Experts of a small language model.
Size: 8 layers, width 320, vocabulary 19232, 35.4M parameters.
Experts: 24 experts in each of 4 layers, 160 GeGLU neurons an expert, 2 picks a token, a softmax router, a shared expert of 128 neurons.
Training: a variant of Muon for the experts, 500M tokens.
Below are experts of layer 5 (counted from 0) of a mixture-of-experts language model. Rows are named router (the router's row for the expert), gate (a neuron's input weights, with its number), up (a neuron's input weights, with its number) and show model dimensions 0-159. Each number is 500 + 25 x the weight over its row's rms, rounded and kept within 0 to 999. Numbers have three digits each.
After each expert's rows: a language model's description of what the expert responds to. This comes from a sample of Wikipedia text that the model never trained on.

# expert 23
router:507483502522493488531451541501506507469525477458468480456517532519545448489538529494456448516516502518533516466444492520496511491471533494490554522512533488506509477468471515510540479457489511477513533489500516514521499523487535487509517521476526501476488510505532508480522441523510505512517511510514462484488522522490528503497501502521522516529529487521469536487480523503536479511474531491516498455519531546471532509501469447519549476512491503538482506484489487528528548504501492
gate1:534492475485520498473512497455503439485475492523489485455524533516532456449480506521510505515488525479547480434484518502482519512506500469491513545545487469487444498536492497540492522494530472537486504495483488499433476517519458521524470514501484526507476503503498489531449453518502482470509436562485495509538519540501473546485483500510469509498522513512481512506459467511547493485497484477469485516481465516517492517459533529494489490523517496530512480490510497523534518485496524
up1:528500586530532489495510467491482495512511556493555489471528502508521514493468473517506497492474518491544503508504483466536513480483512493497511500465555491531523502504536469482503522470473469485487465504510521499505494485499520526511476519467475536518481485499471505483558466468500531518490477500484493508513516487446498471496474518544513517492502461489514495458511483523514493512530466520475481509471523496516483463515471579512464548485532530503469472499522527489487476501467511
What it handles: Years and decimal numbers. Year prefixes like 201, 199, plus decimal points and digits in coordinates, tables and citation dates, e.g. (2001)., 85.050556.

# expert 19
router:465492506504541513505504440494461515529531515538497513512504482537503515511505522499502477504528474468497540556532483481517524520538475480523529538499501494459502486486524473546483516499517495483485513521457464484503478522490485486521480503487502505535531462521508494477521503513482494529504519483471496489586505478524477548518482528501506511504483500473547469487519519562535517507522516550471474505504494471555512466508459532466476520472470487465471480452481495535499477512474527
gate0:524493519518463530441472489550476512495518484527496522504481510464528492496527472499501505522517521484494525495522520479487470481470521503500487497505475508470537550503525518461498473466444498501502520502474495474513489517507534493557483550512500562494512467515519507481503512514490482501581502532488519501485475491516500482508497510512492484495548483538510463490473517552519460565495495513493530487469516494475497496534485548493448508504510522476519521475475493503493510535489483
up0:456504511531497463485491517460460541522516501503528509486476446542520480521494492468518517475485475479499484545488497449557484452462511534484510464486501523485490495501537539439490503517544517541489518504467476521481468471514488501489537529462497475523479483513489490519503477508499503512531535513535482507532495453505517513476528512480514536562512491482449503526459517551505531550518455511488542487498459466495471497502505555522507513470471523465501511513500531454521484481506489
What it handles: Foreign-language word pieces. Inner pieces of French, Italian, Spanish, German or other foreign titles and names, e.g. acc(ou)chements, gu(er)ra, Soc(ied)ad, ü.

# expert 22
router:530495514509480518494521483523489494490465512520483465516480458506491533541518506492532471530448492534524516482503515514506475466517454491505503461513466485511496525515494495501466463530497500492475519530498501493495514501504538447508506455533497466512508497479504490537505507478495543503523496478490503514510568487482480471530523522493475507501450494495483498519482497467503501497499509495498537504532469482550507494480501461546495492492454474496461512461455503510482510482515454
gate1:477525516501475507457533519496462498467445519474527451483493516488473520470497474493484493531486521478464474507460535501535527519533517484471486463513477511517498567512472477498514479510514530547443489472497490525462486513503507463471505482462468517509479487525516512510492523542525501520479516504486458462542513493522505487509481505468500520506493483448484477503500521494523484491500536472515483519482484476506519529489514506507499499516523517489459510489475443524528495501549485
up1:506489494534498500490487507488519516495489512548502530532505490506483540526480526474458511510431504486530512476507477493518520503452518501500542512462531525526502477505510498524536525478531519511432464443511505487569478508515510496485496507532519494494507496507475469502507547491494545521490465513522541497547571522454546490504499515518476494520523487509475470527478502447490492544444494461506519496496502490497448508515504486491537495510508480471502477497480478467483461512509463
What it handles: Determiners and quantifiers. Articles, determiners and quantifiers opening noun phrases in prose, such as the, this, same, several, each, certain.

# expert 13
router:529516541535518465501497464497492494477492528520522495506484477477457491505522517523490450474459496473500464512472521502534480534506520464508519465482484482507469497498503479470497524525552492477499482477512480483519513497528533455491498513525511573520509463520478499516524486493481548496492483553489510500464485504497549489547522505495483496522505506507513542488488445482504513534505490455512525490493439483511501492466510491445497497486486479496495493494486501483537518462491464
gate0:500506487534515504496521508518483452434519485506508503479471484501509469495510474475518520515488496492485469539467518465506489501498531469497510494509508503514481474496519532469515510498474532522506545562520503456518500508471492500480513505537488519491475586499523524476473474490510527478495525442530475513504478528518511531480456487530506516500508494526468464486490532501432546466501473515515496491509427513455534525465501531525516481537486527519506511490527488521499475493465477
up0:499507514541482524469494508484490543520525495532489513461479490516504521501503487502480470462469475454533489537467487481489513511452447480497522497430469453528503527555539455520526522495495492492494467473491551496513527522483501507505506518461500528495527520516504510495510505502510485470483497513469487479478482518487486502481491527518490547542492496480525510480494516538511487508505499525499529509489451512455447491508513518515488471500511486464529533509479466576508509473446489
What it handles: Common noun endings. Plural and derivational endings and common nouns completing a noun phrase, e.g. t(akers), prov(iders), kn(ives), shows, members, forces.

# expert 18
router:443527476489513490536471447488515503480549508479523499434531533486490543474484485531500506474526506540526513525484476511486496506534482537475501525520484512498507519484513499504518460489526487518509486508517511517529502478486478552506506451484485479496510531491519487511484528493500510493479488540464494465478530437531543528449461488516502489535519513539537469478496559452506510464452499504502540495514492508497497533549522508554528515494516531555515494500512503489533480493530511
gate1:485473505532492494489506490508524531511519520492493511484536477506510507530508481515497502483509489530478465498468521539494468486496509504469506483505483495557501509524494504483506505524474499524527517498513487539544423482518495540475479524515499517460481513516524463482467493520496498487497523474444488469483470499520513475494475524492471511513532530518442479488480500559533505472481512517488493533495467471525452487502500527508495480499482546439498485506508510488512505511577502
up1:462496475494503507513542491497463511462506470499480539513464525502535500444473455515500521520474540519528511489511525503528523467487475494498484495496513537486455521459504488501485496465491535520475470490502537497454471522509508474535506463426482484514497523481470471512452517451525502487462519478554529534506494504499529522514526490503499473492520504556501433503503493476504496507485483455521485481492509511521526521523472508488510533468483450504515481500507512531501486508468472
What it handles: Numbers in data. Whole numbers and decimal parts in tables, coordinates, lap times and statistics, such as 40,000, 38°42′, 30.775, 7.6.

# expert 4
router:501462500458561498523465469494510503524524489493498479495504538465497510478459502501530553521509530475483509510484507491455500509495459510457477468464473507552533507445538487478508478457514534558532467483542483513511527516473477505492522479482457481471538534542521556514496499524474515499515466535498449480526513480539518494479492490528513526463520532482518502548513471483542525452496526524471531516491549553494514512503511502518525486498504510527497475513473459507504528512460524
gate1:504495506483501520526481530466493503463496495530455510489546517481493468534499527451530504523502477476497511524488524502467495538539512470419485491502500491504494478524495521510505487496514471540512521521504502520514448523449465520509513511539470516484455550480492499535444477530509515488483526467513505504539528472496513485499505486479494479480503471536479499543486492520504438463470483529535456509529474529505492516504476543467511494558480490521462535499487510533522512474483508
up1:502524509463474503482517522556496489519502493489503507501438479533516549494500471556507469478511505505473515473527499514503524489487482502516501514489512501498503529505483495428519467469503521527512475448469471505489522472505499528475543465500505523482463488530472496492514557522443472483556490525531524514499504500470489499513491482500530478503483517529518489482537507492477518502521522507475473514489515509484442500498523485482511520483524539466501503520507506513525439506499475
What it handles: Digits in infobox dates. Final digits of years in ranges and citations, plus suffixes and codes in infobox lists, such as (200 6–2013), 2 nd.

# expert 14
router:505536486544449454524550518528516464477512477479549524494510517520503497464517494470467495443521547505523498474462477501503454509472527475494468552478504464513506516503487503526528501493510458528508459539469561468502511458490457491520532547487509477550479512478502508458501522465518495475515471462503501532516536551517506503486523502462474504477493524495483537454480544504495503494508468468515451468488505486475518509456499520491452524493513522499526545545485466514499534535495497
gate0:518451474497479542502519471485529488508545541464500503497460483544508481511527493492460503481462505503511491495505480463479540460488519513509508516516501479507521551547476512534468504511482477531533503507571495491510480542465495486508486516521503501533536495506503499519493525440488495471501538433531495506518430477506501483500468486485506486493512473465475490461518531481529415508498461492516502546518491508518440479508509455515505461498483516485510535460489512535471490541412502
up0:475499457502449470517503494493505491459521517480531502501499546507515513550547484503499485508453506467472500469515493522528544504482477511524503481489545514476474536510462522523466523515516493457538525465570501526516514515476501496478495506541444463452488524474514492530511484498549520478521492499519501467509488478518514516499527475508511496464533518503507481443475478454517523465524522485523504499551508501502496471508497490492492529520467475499514487469563528524489454502492523
What it handles: Space before numbers. Bare spaces, dashes and currency signs just before a number in table cells and dates, such as | 62, £, (aged 50–51).

# expert 17
router:501509455521507499540493460464489488513492528491475510508505522513468497489463540503478470474528521546494469521503526502485514511480493507512507458488508492532526492521535494475458486537481490497498474507522474524488477508506539496481535489492483493473491484514492477493537423498492485440465550520502503490469455497511455472520511506492502475496543497515470495494492488508508448505517475493529482509496501478452471506474465449504475452502507506524504472524493502501527486525481515
gate0:490505451524514490491530492481512481531485505513502546483472536475474495477455513494514503556483438515478504538465516535533553459454511515499489519500470518498510516489491497513458523497497500450506481504487497502503458483496487513523481530536486488498477488504492484564505459528485487507502519505525501514509491507512512482444525459483482508508510536479480490494488487511510463536518536514516497527515497478492483485489565487494473454495539500469508512529471517487478484504465501
up0:451520547493499544481524493475485495503470510516466523486495531462527531513546490535490502461488456501497485505487488538505539545509464537516491526485531495485496518463525446496515479508519501560508504487487502547475495485461458489485499523477521515523496507506540477496511515505532455485522485466505534505474477517529477518517466552533556530498499505486491499546532506490488492461461463498522493512511469488488496503482492510492500493494506478566485503481511483542461492470512493
What it handles: Infobox field labels. Labels and punctuation in bulleted infobox or credit lists, such as Born, Died, Written by, Coordinates, Region:, Genus.

# expert 15
router:491500495487440495454455495479474467509479559484547511525547488514532479518497494563493466535523504473504480476507487480492484486523480488510475487451494486539514467484505509492516515486470473500518509509546460509475505470495492506529513502511485514475521502496505477481525503490507508480531483506490492477478501510516490497514520521525553522459515450467499496511518476513506542533477496496491513491499523474513522519510503513469522487461496495534537491513473519513537515428500460
gate0:540502508536517462507480507560495500534474469493523513504471538481474497479474545484516470485549442465537499548491526508504488507480536491531477523504509496478519471509480477501498499502496493534554490501485488513446483481515467528528489441501503492537521517514536530487471504503509539471538501527558466499517459506512519492532504498494563506482481512497514459521539496563506505520473484509526471495485464497513511518502538492446448487517478505505477539506465537517526464484475476
up0:506499497503479510474515492493505524478508473464479459531533509484506504467498506512437490466487484517506502485477504496509479507509517529535503503542532552508523478494488520512505518479521567477454512485491530492489534508524473483455499501455495485515483549493489531464527531498473470494478479497528490495484470547468516457484530485516488506472487496504475538499527514501512529504543502504493477475485549501560498506510470539474443499454532547477496498509502522488501557488530485
What it handles: Dates and competitions. Months, weekdays, final year digits and event words like Cup, Championship, round in sports seasons, e.g. on March, World Cup.

# expert 9
router:474507510484460473489499478488499494495508504488484474467514460527445492537463513507507531485504462447487511499509509496508507447491495503506573458525501509474450478543475515498472505491531503545473482517446516518515494493482478508506486537514511491525501483459514503516512488503510506505514520455524509526478463480508483517540495527458504482471482482495513499496483540528448497481483530492506499521523491493543436510503508484506514480520515470524475506483535532513451542534502465
gate0:514519527522488462473525516497510521476480517517510476513471500491466496475505515499497488499516492496483482469501470462474506517544488495524469473475475490514504494541461461533490521503465466502538534495492485474472512466455524496502554475508479471516497542511433533490482459484513502498517486566501517525533533462517497497490511527514526528492478516564503520503506508513479465487487491519488464511516523530485486496531493532493471474514498506489505456485545462538508501470463541
up0:544499486519506477532527481524501460501467457461465487522524493491556520487512504483514507461489495500527454486495521465522511533513498490535545470510481489480536511477504478494534433509454523502508509471495531532445517474505492489517464525483489524518504505500558536529523503515497483483466493490495478512510494517483508486543495473482495492533510473492559512499466477509454513540496492521480523525484507511517511484529488476471456575532503471469497499507480551494513495539522454
What it handles: Sentence boundaries and openers. Periods, paragraph breaks and the first word of a new sentence or section, such as On, At, During, While, because.

# expert 16
router:490487495526531493544469546497503505531499475461501491482493550477542483515555490447517510499496471537556468539523474494490487521446461470494452499515500489482505521490454489473497513552471496537514495449473496502497514514487492491493489490503513518480517496488513496523470499491464500459492453522524509488508539447476498525448534495527473504523512484481519552502503471516536524510472501502508490545491480491510500505513479514478524510487556474450444464506506526488494516510499524
gate0:504498486485463517519490486486471492506507512513485485462520528496536421566541472490513485506506468491518474486538476495477488493522477543479551494518494503472521510519477482470517473477444512527506489511496512510494475500496495507476472519507486466503505486514492493504533501527532514524519464515496455531530474476493508531465471476521517478444524445484534529488533527569524506487544505484538499542479459517501513528510512518458502477511470510487506496480515517534505480518510531
up0:511535504491428515466478565476475477505558538505547493482507517467525479538496480423485498507501482550527473523480502533523471539495487524460526509510529483451530508511506497495515521502506479536515458491526469482525510505475525492492456495496492494535485473498468471474511527454483520479499479530485492559523536516482515496497501482509490490481519471513441511482550553543467531524547476489486539514488501500476498488522479490472498491523545496524474491502533527507517493522491507
What it handles: Table and section headers. Header words of tables and section titles in sports, election and awards pages, such as Rank, Votes, Candidate, Standings, Finals.

# expert 10
router:527494518475457519480538494520458505490511527518546518532516504463532476497511548442485477499499489500499478514518518472474532514485519511488525503457490502479484473507484522534480503484556531475482488490514523496493454497503508484503510460498505514510522505478524516477480496494500487514467533538501464510453500503509500483531517487509461511534510547512519529502542463507436526505536520470522520472482536504494529516521520512517523480538541481455531507497530452489501503486472546
gate0:516490483484484550492524505459494473458523476484502556499489538492466484496491507510551524509465493529517493467507525488509506551485506508485466496448476448526491521499489448469504475525530496504531505445503512501503439506516491528464495495549514502462504508509500471487509472515511501505523557516528503488492544518519527492523492475470484493515517467477512508459480468473487510486546510508497558502495506495461517469501496449507513471489542475526486537491465468510486546484527504
up0:491489475455511539481492520501502509507501518551493506521470530464507484510463511493508513503521526505443495484551502489480505518489517518472536542476467526510465475478514495510473536530505456473512550468512502461448491494487505527490452483529533494513502513482500458535513493454479498501481527519500486496489494485473502523501521480494473493478521518456490489445494484491481497525517519468443539525479478537485486519499536499545487473481515466521532514523484525490467513495524480
What it handles: Proper-name fragments, codes. Fragments of foreign names, team or record codes and acronyms in tables and credits, such as DAMS, JPN, Sopinka, Sonu.

# expert 7
router:487533482490509527449533548495478511508530460543447480493489549497457476477507492512526490490530508518475514476530529513483488523503500487492482520476519531510541469485510467495477472516491521506517495464472529483497541507514500530438487481522551486520481518486484518537486547535528472491540497489512500544489515493493497523489484465511502502475522508530515470498500523521467502519478491499532511514540487492472465471542559544481505538500501511484505508514494527494480497522507472
gate0:506463525510481508512563480496518470507483487495523444531532507542467488508543497513529495552517531502537434479448508473497482464526491491528469563504517510530475521479525503488491491503467511524482473493568557525494498519542512521424479520475484499544508461500480472539510477506487474501472527488538491466523470512474508539494539480510518507545507515484463514541456515540523507528479493502492518542513531466495522488493505520512496485468520516519502496497508467500475471509471497
up0:500543475522476514509473520484519510489467502497478490489485528490546492489444494479462516511486442527510517439505544542485479542490512512509494447407491466471499500519559537468483506481521552515485542516478463469507521504468505494508502517479531470449494500512519491503481510485470491508520510555458485521501512484471498463488482494511495475511493470486494498497526540508507482492495485500487508471535495496501482507536521499485520521518530546493494502476512508536491548497504493
What it handles: Word-initial consonant fragments. Single letters or short first pieces opening ordinary or foreign words and surnames, e.g. c(arriage), p(iers), bo(om), Ro(is), St, Th.

# expert 3
router:489504524501510467555528531486478464503513523506462503492498480518528504492500462466524545522511484506476491491516495478467521505462513468512517473555525514471486505509487529457529502482534517500535496517479500514478493507485530506507512494485551494469445465473516538538507464485495498484537531458473541537502465499470473464516505505518524510530480510510486492476469563537511525493533479500468522486473519480533477491507486476499501473467467525485499484521537470495505493480481524
gate0:457478485492481497473500517499505480454507518509491514469535546499512432523510441471467548521505487510485464484518522507500495467525512507506494487482494504492497469476500526489479509492507486468493551466517498522492514507504473511506487490491474488497503517511565481457522557529529483477487475538558494547495472485462503517483488491489497469489478491472479486522480536498505489525492503461516533562479437521512432553475482504497528490462509475543526506523497466496502519516527437
up0:518519488515499532474505508494536496544465529489472500505517442481477476518492495495534491488481472489520490513547508476457487501509466503502462495459505501564480456570479528550487519480478498509485487473505535525500519504508482502479499516486489496475504474553477492536519502497505500496469506507481493524487501501458491529540486457477532518485502511527492509514507477492554494473465509512550530495476509447488488491541531519528497496489456509481481535479449487439491504478507503
What it handles: Personal name pieces. Given names and first pieces of surnames in sports tables and biographies, e.g. David, James, Mc, Jan(maat), Math(ieu), Anast(asia).

# expert 6
router:524454538511502512519527505465478508505512456516464547542437494439488514496513476458464469541479482507508507493476514490538518456483496501515465507566488490510476556512497476497481541517453533506479538540528540508497483518509487512522464480500477480467485483509461473537486489493533552550472514485474525527557513470508491511498454478511474507487511460505467494498514463510522515513484485512539497473494467499513487463494489498535487501511513510472520475471496474488467451453527520
gate1:522525556514534480522532484456481460486500491502492494532457528497511481545490497479477510483536472530544496479515469516510486438535479501523477511508488485530510528454497525551528501524501492550482539494488493475466508510480477499470496499492515480472515489457522451549498484497480477535523527469562495486495516513514486543500517503487474465512511484494497484524489523537475523468531527499516503522472505534483503520519496504448504482533478502507525464493483511470424494494526549
up1:484461505498492482503520511497547468539499503510527506473509495504482475506485507533505488497484527484488501520508493460470546514475492505498511529500479558519480521510495489443463491445483510479497529492525470479504481531474479471456486515539542503471486485493513510475473503547486465506532508502478527540508509516511476494476530511439516434471457476486497496555469459497509506497514466482490517483482508489502506519451487526517460524509515520479471495533539504424519517501511513
What it handles: Biography noun-phrase modifiers. Possessives, adjectives and name pieces inside award, degree and career phrases in biographies, such as his, professional, American, Departmental Award.

# expert 8
router:508502560474497519486499461508487536495485487536517546514489494507510531525505522508502462521471505518467498468474474463542533527456459508513503519508559510496480528513479482487495466518525501457490512523532476513466531484529480489477514469520469481502513515474472455480503531527543495540449499467523517514466489474486449487523518495512509496486485482484496513529534487539502545496532542529529471504481521505504499499479499527487433498522479497503517424497490477477502527493495458
gate0:472489490480520508491511500465533558472479491527450491469443516527540535509491490522489466505501468514502488454432496504530496513501521509504493493489484481482479532479481502493517508505494503488516486461497491468479469509485493494514465483568478543495505475536483531487508468510542516488508529520477532481516497475515476511506489476514498475545473503482446513506501492536528541473478532464511504490544467521510544470481521497445516504504550504463489512478485537535518519481514523
up0:521527471511452498501519491509516447526532537505470450478437510559457503495466498532526533496516530520550522495541481513484490528473525480450488497489501495517464500495495523493469498485498495530478487528476487521544521488522467540534510504481521479483487485521504491524507534543473513497492532541450506462500489484487459541515508510503492498534531483503496517477514477469519530532447498519506486481505508522522462532497483513478545490507473447459556529499538543498506475503477495
What it handles: Place-name tokens. Place names and their word-piece fragments after the, of, in, such as River, York, Manchester, Rawalpindi, Khodabandeh County.

# expert 21
router:502539471479486514532520494511549521498490509512473501522492528500527520502473504505499496484491494486499503484494521524532483503521473534507488528484493485507482511511529502480515505498473507504498524473525460479518494489528508517517459500473484501497497493540521529469503529495531464494487485480502565475544505532498505503482455516551503510490518504507465493516483498491444490520475477512455463479479531509454511460543471461508509514479505526522491533522478496520550481501527519
gate0:521497532444464520495495527451515495515491489519482527479523484509538515536536532546489533509538493439501535497529508484473488476499517516459533455510456513491513542474510539507521525514471488509494541480503545511472487478497511482514542503458456483457472475512492509501474503509542484506480482506486538482522463543528459521545504560521524515478502482484458483503510477512466511470495483526485471491475514457495486552488504464490465489480475504495543472506486490525524562506478541
up0:548529489513509511483484516494500505518519481492519467489497536476476486503512519472487494496466473497529476514480415483471533513504520477494496552504472498528446476538506476525514471464510492528523479537536485482485511475475468504502465530465508478480506539502517479474509488482446546466516530470518502496470534492499526511466488454482477499502498455473508502517513510496522510528528550490541499529509505493470509484516481516524473478497502479492514540507501503485509523487472460
What it handles: Taxonomy and scientific terms. Pieces of Latin taxon names and biology vocabulary in species articles, e.g. -idae, Pter(ost)ichinae, Cypr(in)odontiformes, species, Genus.

# expert 5
router:531455486509572510492491474506468494529506498528515538516498493520554482510482511510509512523515485487514530498497471530466479483532507471464494471478465517543518476481525501505501492496492502527512468546546504517503509455526493491490544482476499547495496522518542518525529515491495495467473519491488488443457500511472503504492499502477496480507481504462488450516518484478530503507508521489531487490499537511476472513505521479517529511497492515481471486492469511464521482539479521
gate1:519485486530515505521536504470486453504531513507494496504476507470517540525484470489516525515483476528492496511519460539528460514526483473534473535495490475491529517445541488513482470508507542514530481539516479488485476517519545483505470500557468466543512524512457536507498486486508540491501495494513512497472487474514508475539505545504506526479500556508526496522484550517548529513511500513494523503482489466509495544470505491499508456519519501457462495495490502497476513589472475
up1:482495484452494464492509541511490487482471544491533474500483441510492494451505546502540514476517473526489480492504484516504479494523493516490491501482529449488525508541593530485507484481468491483521523505507462464479496513493506519505493491484526520503528534480484507474501532511511527504454503443516524464505480492475517472512473497509494512482555527494484523511511470507507559535519509491467509499558549495525460475492477538489546515521508500506542454508537517491536448494433484
What it handles: Census and table statistics. Pipes, percent signs, coordinates and units in tables, plus census wording like "of any race", "males", "population", km, °N.

# expert 1
router:482520461521503483452511479536553505483485498460515533459507478494494501458489474531524531461493487496543505542517518553501519487513507520487520526499523478462506498501468527537480515488490476508463503471526491473517512524485513535478508505479511478491500525502467520472476497516509494529482477464509523512484543536494530517526533476504522488477515492543517484503469528521448475496478472500450493510515508507509500495455539530516479499538507505515497516507509506493528459487488453
gate0:491502448502475496496441460484475508498507466532468482480457501508521507463501475516490528491524535520524479485484512544526470440478560522487519522540485475455484528503541515538515498451548526508467510518490535496522532514538504490507516536553537462505515518498487509463456471457510515470509499533527517487512510524502530492508516537541509460496507495487502506521509516552498544519477503468498543509470479504535466551558526471468494481499498508472491456489469536518481501502489492
up0:528497516498467474493520501525537444484496551511471499476467513519500481478506518464533518504522511521500547514481519447504491522489507486556538493541520492444503496484502494563498486523549528504484500471525500508522504485473489513536524504493533501474478473476520503522479475475504492537531513489516494519482499519521463492536492481514494477535466438477508461529514491475521479497498511510497496472525525530494511524539492452534450499470523498499524507536513484535480511487487501
What it handles: Word-opening symbols and capitals. Opening quotes, brackets, slashes and single capitals or prefixes starting a word or name, e.g. "a gripping, Universal/, un-, dis-, non-.

# expert 11
router:479495517485477496431485514474487522470469536488497478496493462507488496495504470533510508539444518469518515479506512467554470475486542541549564498532463496488496488533517491545478501508457477484466485513456509489488474523493507493468489544527509525470464500483484468552519459500503488531535510504492485529508468497547497455530466462496535471526508511455507492526501492479508461534495498515476500509508464489483474515480481494479470508517511470529509521476529515494505500571494470
gate0:509557471523477543503523496515517521538497480502486490459508523495458497504539521448529499552458505503482523493527504544482502481517511476508518475525452525521516545559473508462505495468489541473462517493481493509488521474476479506441487525540531471496496473469463519505494484477522518488486502478512518509469506504464542512467447503474473497457489514500477505517526522480488467518522505515564522450499569499491489444509504532537484487513515500565484456508536532524464496506481508
up0:515534545480506514497519540421470525528491499514514551483476460472458482497501522481505480494480531484524496461574491539503523481494535500464470469579499498538479498480485493503485523501496532509536510450542478516528514479500515554504486557448535504507498521517512493525525503531532547475489498473516470481491517512482530508535472516535477513531492511498529497511485510493488435484553495480519514472531510502504469467506507479485540468554535471532499484501468491504463475517484499
What it handles: Commas, conjunctions, prepositions. Commas and linking words joining list items or phrases in running prose: and, or, of, to, with, including, against.

# expert 0
router:536504482476516530472472527491517470506504505478537504487497449503489477528527477509549545481530513482462458503523478493525495502504518541471449468529474488509495515495504512492545463472478472489541509447538496507492512477494515500477509505531513490482518504536494472495455520501490475490488443559493515522488436541471532512485470492480521470519504502532500483496504491498509457492559508491479541508486499523523524499463552496448560519513496530498558541565487539510469531488555530
gate1:503493486498509480517520486504526472541487519491512535494458510525468518548511507458459484515529506503496489495477519522498490496477488464534476516521441443498507517474508508501481531512512498547509496498515550544523500503510503482511501502525546479538491504501482505467479512510494507477480494484520513526482516469469495469475489492493560462523545430477546499463497538558477488465506459464483477501537443527550492499528489457492480479476491505507500466492508517534489491511447513
up1:525461514484518487472492497516496466506490485529510532528494487474520526492545506497505474523475472498491509487476498483473499535497491493481537455491476468461504540509569490511478516498508514520477486519524466500523509507505499453513499515519514524479503475470504496520504522472521506531470515505504507492525480487497484502501458491496547507544527430483524509490513507516497529512526543505549556466501481505512582512443554480461493538489488536488516493470499470498504488524502514
What it handles: Subject pronouns, auxiliaries. Subject pronouns, relative pronouns and auxiliaries starting a clause in biographies and narratives, such as he, they, who, would, had.

# expert 12
router:519522475502520478493510495522540553512458469507511483514536531505501510476466489511463552487507519512498456527490511549472471498527544513481469507457470498509498531499515534482499511513535476537512481533510481468477508520473480525535491527533459490534478550492488495472456504472539486472509482515508470480497500527530503504452539513466485538499470521515523514483506476493521499495498467508564462517535521515495495544512445501504487511533525484502526499498499499515485475534472500
gate0:492481499478555511494475504523474533471488493460481467504467475494484503511522454479492546463466523504519494520476472522464515460471493485515516451515482509497526534515490512454489487460513507512526478516466516505487468492540507518537539513526437545536496503518494506483515495512537487502499500546422510520511496524518517528531510494508505529523491481477484486512500502505507452525500513534521457478496535461499502545475451530480473484483488554482521503508507523467488514492473496
up0:528479483497470512500502465491499492496500496495489542443517537463484479470503498525461457479514495527529537473464496496523504479468533465489469481477500472482474500498466530495463497468466455513479449504503475466546547456504537514534502458458507494521532539524485502498493498480523522476492493496493502494491534495529520507496481448480512498526501503493469525476480514489484498554522523534488503502526534464494486506522517499476523462523509540483497492534460511510454489505471521
What it handles: Line ends, open parentheses. Row-ending pipes, paragraph breaks, semicolon line ends and opening parentheses before measurements in tables and chemical infoboxes.

# expert 20
router:488451469495451534506484496455524464517508482479504511504526508515508490486509478484457491534475513548487537472496498502472528463491505534538518515480492538502513458500462523530487557505518531481513514505521541521523516502519475464510516513467433488529511470529518504493501531512469467490472522485493518476521472485494487459467488535523465513493477519495459492538534515514517459468492474474520531542454496500526527497523513504508440495523519477479520457453528504485495491456515526
gate1:498465522500506462491501493516520500485491509485504540453534487524489521507523520476544528560529492483488528446479518512511515526497504484538499482493474495462524514493498524491512484472529500557517536505490508486485529513514498523516526484515527510501511508494503469508516491532503534467484513476502527496478556467527542506440475499536493497505474468514463519528488538511499509463510524478536471494472463510501497498528528486505482516448483508489514491510487493489524497508519472
up1:456460514477467513529532493500531475476476521516486457518508519450493524465526514524511508488478501593530515538519458492549541483496522552471478489511521516548515524502501501499474530535458520494531512476502503487475499518521515508528488517476489485512520520485517522483460467484491455485517478532503509540457468515529510505488502490463563541511493453516496531494516492481499518529482477521521513494481509465482489492487517473510504469512510471497506463462518485524448463486473537
What it handles: Row-start pipes, headings. Pipes opening table rows, heading markers like == and ===, list dashes, and the preposition in, as in competed in Milan.

# expert 2
router:478471487483504506481509535530520498477471552491503482480469473498451491501515507525533541488496484472431513515523517485487511521543506479511470484495492502490508493510512484472521465460456500468498534472451509492505443496521525502539446548499531553500510481478463505525506501520442484505504500537550463485514541514479511532512492475465500500511517483477508517480486437488504491458518536497475505472511460517487495494490526500441548503487466510538465529532551524499452513513515510
gate1:481462508458526521522512472528501483482481498519507503506473514544513446481520478443477496502505531522504501514506504476495465482509488484502451523496474485498488485504470509499487478494516495457482521507493518536471500558512525583519494523503473457465505510514504503467465505523482468518486467471460482526465530550516510518505492496448505513544525494483546512489458538570498478468527472538471493492492490493505511476477554512488494472537453538511494539448536488481506484526519519
up1:510506519513521477506468526532488528496472502530526497485488492517500489517497513507535498512551536511476459460523493506462480531504560473490470555512487525476466488517491544489469477475528481492523470545509526496469506541478497520494498525502511488481504458490526470516484506523478504540472548474505486494524489510505468497489512553460544512526519492501493505509487528496504513500495495513500497500481468485494504497497512529485448479504480533479519525504496484466489547536464506
What it handles: Verbs after auxiliaries. Verbs and participles right after was, is, to, will or and, often passive, such as been, used, moved, driven, buried.